{
  "experts_per_token": 1,
  "d_expert": 352,
  "moe_layers": [2, 3, 4, 5, 6, 7, 8, 9, 10, 11, 12],
  "vocab_size": 8192,
  "tie_word_embeddings": false,
  "optimizer": "adamw"
}
Below are experts of layer 5 (counted from 0) of a mixture-of-experts language model. Rows are named router (the router's row for the expert), gate (a neuron's input weights, with its number), up (a neuron's input weights, with its number), down (a neuron's output weights, with its number) and show model dimensions 0-255. Each number is 128 + 32 x the weight over its row's rms, rounded and kept within 0 to 255.
Before each expert's rows: "gets" lists some tokens that make up at least twice as much of what it gets as of all text; "comes before" lists some tokens at least twice as common just after its tokens as in all text. This comes from a sample of Wikipedia text that the model never trained on. Tokens count by the router's weight.

# expert 8
gets: "=", "\n\n", " =", " it", "\"", " \""
comes before: "=", ".", "The", "In", "0", " million"
router [ 99  99  96 176 156 153 149 126  85  49 183 196  88  69  84 103 145 106 127 141  99 156  97 170 135 140 158 113 174 154 108 131  61  87 183 139 140 143 121  82  63 141 153 135  85  95  79 116 172 113  92 136  76 126 100 170 124 120  96 125 170 104 145 145 132  99  88  76  67 113  86 136 166 132 137 166 142 138 140 125 123 107 105 135 160 160 182  53  90 145 163 137 172 115 102 153  97 155 133  92 144 136 118 177 114 110  97  83 139 126 105 127 202  97 125 116 155 157  91 113 130 118  88 161 130  69  51 115 133 105 116 137 179 107  83 127 107 129 135 140 113 150 123 115 122 156 113 116 175 162  96 112 183 112 125 100  85 144 104 201 105 132 152  95 124  63 133 171 127 187 160  94 148 130 143 126  64  83 112 130 105 157 134 169 155 106 153 130 132 154  99 122 145  57 126  97 103 126  98 122 104 148 165 172 120 148 163 141 191  54 189 148 127 142 132 119 127  65 129 155 155  97 152  76  89 166 126 112 177  61 164 137 114  96  89 107 115 115 163 130 127 140 175 120 102 144 182 129 164  59 148 139 141 147 124  85]
gate5 [131 188  96  51  75  94  71 159  74  88  82  94 107 101 122 158 158 141  85 130 117 184 194 144 129 161 142  58 187 159 140 103 153 198 193 191 146 128 123 149 136 158 122 110 119 161 105 135  81 163  83  80 131  87 109 148 115  99 130 162 150 154 132  79 132 144 161 149  94 128 122 106  73 126  69  99  71 117 109  89 141 195 127 191 104 104 154 151  91 100 114 105 102 131 100 114  84  87 144 159 113 143 167  79 134 177 142 111  86 161 124 149 104 159 141 168 136  79 128  95 134 136 142 131 143 178 152 190 143  94  46 136 115 140  96 155 182 182  47  95 148 112  87 196 139  55 141 177 107  97 144 114 102 117 140  91 124  82 202  70 151 136 136 114 143 154 153  99 133 118 167 131 102 166 165 110 125  96  87 128 159 149 132 131 119 151 157 117 142 118 116 106 109 136 140  87 160 125 162 143 130 169 142 124 163 151 124 171 124 140 122 131 145  89  80  90 157 148  91 120 135 115 178 114 147 148  95 127 143 134 129 155 112 144 129 163 138 112 182 137 196 148 138 147 159 142 173 151  70  81 170 131 110 119  96 145]
up5 [181  96 157 165 165 162 108 205 158 176 157  69 137 130 127  98  65 153 161 177  90 134 152 129 149 137 110 167 118 153 154 127 123 181 173 161 133  80 141 143 199 107 122  72  70 117 140 125 107 104 124 147 154 150  98 103 123  92 163 190 150 167 142 122 153 139  89 145 141 114 112 185 119 141 174 139 117 153 128 150 180  85 143 168 179 145 115 106 153 116 169 149 114 135 124 165 113 116  85 106 113 182 186 108 161 159 138 190  62 167 145 132  65 155 111  91 184 116 140  62 119  98 141 121 143  78 153  49 114 139 108 171 109 131 153  95 110 148 131 110 106  96 142 148  92 118  90 172 149 150 155 157  56 143 132 101  49 171  90  78 122 148 171 194 136  90 118  88 211 127 124 188 147  90 112  86 191 114 104 143 149  65 121 130 169 109 119 154  87 141 150 128 122 110 105  95 121 159 144 133 143 180  97 134  88 116 138 159 120 159 151 107 145 100 165 104 142 101 103 122 148 135  98 103 120 171 113 147 118 128 143 165 161 120  89 130 138 122 143 145 105  73 135 119 132 151  73  91 119  55 133  52 139 128 115  85]
down5 [181 120  62  88 139 104  85 134 146 109 100 113 121 117 128 136 116 126 152 124 127 190 141 106 178 130  86 110 121 157 146 111 121 151  67 150 115 132 106 152 134 155  87 172  98 108 155 128  68 130 141 160 213 141 154 188 139 174 177 152 176 128  92 106 136  99 128  86  87 108 172 134 147 118 123 118 127 143 157 141 142 173 145 137 168 144 159 150  90  87 141  90 100 131 110 117  95 144 134 144 106 136 109 113  92 111 160 175 169 161 185 140 135  98 146 134 141  81 123 173  90 123 134 135  85 164 130 146 146 170 118 111 139  75 184 112 116  75  31 102 165 158 152 145 122 146  41 176  86 165 136 152  94  83 179 168  90 119 111 123 136 122 110 129 119 129 129 118 197  96 136 154 108 151  87  97 121 101 144 117 128 167 151 111  74 107  93 134 167 132 160  90 190 198 118 141  92 101 155  91 108 154 162 132 124 136  40  95 131 128 160 158  96 171 118 195 128 129 131 170 144 129  81 136 122  95 115  97 154 124 121  86  54 119 135 158 154 163 169  91  88 148 157  57 142 125 103 173 132 231  98 112 124 177  61 120]

# expert 5
gets: "\n", "-", " (", "|", "\n\n", ";"
comes before: "-", ":", "born", " Coordinates", " Pu", " Born"
router [ 96 114 219  75 142 139 150 125 137 161 116 153  53  68 182 130 162 128  85 122 104  91 157 138 127  64 125 154 136 121 107 112 121 178 105 157 111 212 136 133 105  92 130 131 140 110 148  99 122 113 164 134  91 156 133  76 139 165 167 106 153 103  99  66 161  99  76 106 107 127 179 140 119 124 132 151 117 116  85 166 127 147 145  86  94 171 112 127 124  91 134  72 148 128 119  96 172 115  98 150 172 117 149 134  90 106 126 107 126 126 207 146  85  94 166 131 136 135 153 121 147 124 153 120 175 119 167 160  76 164 119 117 123 132 197  86  95 109 125 147 123 165 143  77 121  80  91 148 147 111 152 158 139 130 141 114 168 129 148 117 163 104 112 181 178 145 106  63 139 139 126 149  75 106  83 171 166  98 166 125 117  77 122  54 143 120  60 115 127  62 133 158 101 115  71 102 160 112 143  77 135 217  90 127 110 148 162 119  54 102 170 123 121 146 104 146 115  85 140 123 181  45 114 154 191  89 147 126 120 130 125 115 110  29 107 156 150 135 100 146 157 136 107 134 138  86 163  95 124 104 147  95 109 129 117 194]
gate5 [155 134 139 159  83 130  37 133 114  87  81 100 145 122 110 140 122  91 134 150 127 103 171 158  90 119 151 133  76 124 158  82 139 206 129 171 115  89 180  97 120 145  66 159 109  96 192 117 181 156 114 150 163 146 122 148 102 189 149 156  97 143 126 103 105 134  90 136 121 153 143 100 185 133 102 184 119  35 127 164  92 121 107 154 131  94  50  78 171 114  98 176 118 111  87 133  86 140  73 142 118 101 170 120 114 132 130 172 126 113 166 108 122 147 158 141 162 133 121  71 148  93 107  96 137 107 132 117 101 110 132 169 113 158  71  71 135  97 163  98 139  62  55 164 165 155 204 104 126 166 114  76 174  98 161 157 136 194 126 106 122 103  67 166 166 149 137 153 156 140 119 125 176 187 144 102 110 124  84 120 133 134  88 117  80 129 138 146 139 167  96 110 116 115 121  99  82 175 129  89  64  93 139  68 116 125 135  57  73 116 123 138 130 187 106 131  84 139 126 131 103 135 154 135 131 122 181 110  83 145 111 148 102  98 142 207 120 174 136 145 125 171 155 118 124  93  78 155 130 147 135 103 135 123 149 144]
up5 [116 115 148  89 162 168  98 114 110 116  68  94 117 181 105 119 112 122 160 140  82 103  72 177 112 128 120 132 102 116 110 119 143 144 138  29 150 156 139 177 127 114 153 190 113 117 114 132 128 119 106 159 168 121 122 120  63 103 142  66 160 110  94  90 114 118 167 117 108 103 159 160 151 122 152 152 230 145 183 109  95 147 139 142 110 160 214 113 115 122 107 135  56  66 180 126 101 147 180  96 123 109 136 124 153 130 217 118 147 145 127 141 142 159 167 106 143  97  87 129 102  90 105 122 133 127 102 101 164 131 141 152 109 108 167 148 132  98 112 128 109  93 119  85 123 185  80 111 122 116 150 121  94 169 107 115 197 109 116 140  92 159 143 135 119 148  84 103 152 161 108 170 133 112 111 158 146 104 121 201 129 140 132 130 136 145 150 152 157 129  91 120 187 165 122  96  90 115  42 111 186 117 117 135  66  81 136 160 169  94  86 173 109 114 158  83 175 150 119 173  93 134  75 161  37 133 156 137 207 138 113 129  98 108 110 120 140 135  91 159 183  52 117  74 159 106 169 140 126 140 180 111 137 103 146 103]
down5 [143 113 130 146 126  91 149 122 151 131 148 117 162 145 150 111 132 207 163 129 142 156 143  89  60 125 138 141 152  79 161 140  94  98 164  86 138 153 141  85  67 144 135 154 128 180 145  95 163 113 178 117 125  65 137 172  96  95 110 100 101  84 122 130 138 193 150 142 122 131 162 129 131 172 151 139 133 106 131 133  79  92  98 148 144 122 150 114  62 143 132 122 134 130 116  96 163 131 163  75 154 125 110 133 133 115 139 165 108 148 144 143 178 155 148 206 132  98 109  83  78  91 142 172 130 120 154 144 120 106 160 114 113 160 168  84 169  95  96  80 147  94 193 121 120 145 133 140 153  79 145 176 117 104 117  86 134  33 123 133 124 108 174  76 128 115 136 156 153 163  92 198 102 186 131  32 173 143 130 145  74 157 114 149 165 124 141 129  97  85 171 176 117 231 131 163 134 133 173 149 128 120  54 126 146 134 115 141 165 121 194 122 172 133 151 135 105  84 183 113 115 148 204 149 205 164  78  86  80 135 144 132 106 161  97 130 108 104  91 140 112 136  84 163 186 109 110 109 132 143 159 156 130 105 183 114]

# expert 9
gets: " of", " to", " for", " |", " with", " in"
comes before: " the", " a", " his", " her", " an", " their"
router [186  77  70  78 125  63 159 132 148 102 115 121 182 109 139  68 154 163 141 113 103 131  90 148 132  85 138 102 103  88 119 115  92 155  97  85 150 125 132 150 135  89 117 151 103 133  87 145 155 111 131 122  86 141 172  65 128 155 128 117 128 136 111 120 103 151 171 140 151 138 108 135  96 121 105 135 132 193 101 176 164 153 112 117  94 142  89 135 103 137  83 168 147  97 159  69 110 157 170  87  66 150 169 163  78  87  99 173 158  96 138 167 122 152 148 163 198 130 227 127 128 164 112 126 136 104 122 129 157 110 135 120 160 173 132 182 116 141 131 146 156 186  94 159  80 147 144  81 114 142 135 101 124 125  98 106 128  87 152 119 128 105 164 119 130 161 158 127 150 123  78 182 156 193  88 102 183 103 165  80 135 140 138 151 189 238 165 135 155 142 129 164  71 110 124 123 147 134 105 103  85 135 116 119  96 132 117  93 184 141  76 152 134 181 110 121 128 128 183  94 139 213 163 120 107  96  79  90 132 144 102 139 177 118 150 132 196 120 129 142  73  86 162 174 102 173 123  94  85 137 137 160 199 115 115 113]
gate3 [126 114 125 157 123  79  92 120 142  89 160 141  93 127 105 133 138 116  75 129 163 154 152 111 160  95 140 109 139  79 103  92 171 173 125 144 132 189 119 144 114 153  55 102  86 150  91 138 131 144 140 120 186 128 165 138 168 149 114 116  98 131 148 151 138 132 147 161 122 138 136 150 118 159  92 173 115 128  47 128 116 143 126 115 107  74  58 133  92 113  92 120 149 145 106 129 144  81 133  97 161  87  98 140 167  98  90 128 188 136 108 147  72 137  83 167 115 201 126 117 118 113 170  90 122 108 154 158 119 100 193 129  72 126 109 194 185 171 127 139 129 123 154 165  89 129 154 119  80 161 141 128 163  96  93 116  70 129 134  98  99 148  82 126 173 111 123  82 154  93 159  88 103  51 123 192 153 163 132 183 141 102 116 114 131 124 101 116  53 128 148 140 179 145 188 132 144 111 129 117 103 139  87  84 180 140 107 126 117 114 107 156 156  63 152 156 177 202 148  89 153 137 116 114 110  92 155  91 172 219  97 154 171 147 182 131 201 133  75 108 122 125 169 116 177  98 145 126 108 238 108 122 138 132 123 147]
up3 [106 113 167 154  90 112 154 121 137 128 137 113 112 120  83  79 183 149 137 138  98 135 144 130 135 104 151 168  63 164 143 142  93 167 137 133 144 152 177 165 116 101 158  34 152 132  60 109 125 147 106  79 178 213  76 153 155 127 133  35 180 184 176 103 149 143 144 113 154 147 136  95 103  89  48 126  83 122 147 112 168 144  58  97 116 120 108  80 123 140 111 145 150 140 105 140 174 101 106 107 168 201 136  94  91 106 105  98 120 144 150 108 137 172 180 116 189 135 170 123  44 129 125 110 152 113 157  78 152  66 114 177  84 114 116 153 144 153  84 114 140 145  98 112 157 182 131 109 162 123 116 153 139 120 138 124 106 194 100 137  72  91  89 139 135 106 129 121 117 111  97 145 123 114 128  83 147 101  87 171 100 151 141 100 102 133 112 115  99 119 132 135  88 120 130  97 170 176 162  66 109  45 160 136 112 118 158 122 137 156 106 215 110 115 138 166 173 129 148 130 127  60 154 132 150 123 109 119  81 215 155 107 115 142 160 122 127 128 185 114 179 108  96 107 122 142 190 127 103 100 145 125 162 128 120 145]
down3 [134 143 102 169  90 142 115 121 136 165 137 160 131 122 132 130 115 139 101  77  99 128 109  57 127 138 120 164 131  90 108 123  96 155 125 127 123 168 126 116 130 148 127  74 127 112 171 113 186 126 121 179  88 153  79 129  41 123  81  78  81  86  86 137 142  93 118  65 102  91 105 142 142  68 144 145 165 120 163 106 170 112  92 148 165  76 109 133 118 126 155 177 112  60 126 178 184 126 124 137 138 140 145 154 169 193 147 112 100 156  86 123 184 125  78 124 148 167 103 222 104 142 125 149 149 148 115  80  66  96 132 141 108 123 134 122 173  98 186  94 123 131 117  90 128 141 114 125  94 135 135 153 161 166 139  66 132 107  98 164 107 113  16 115 109 190 134 107 135 166 189 134 169 124 180 121 161 125 136 158  99  98 110 118 109  86 144 130  82 119 159 124 152  70 120 164 118  43 135 203 149 112 108  92 145 170  73 186 102 149 111 169 111 186 167 161 138 156 121 201 132 153 143 150 123 110 181 125 176 134  83 131 104  72 142 124  84 193 106 121 148 117 128 148 157 127 150 119 153 106 149 139  89 139 140 123]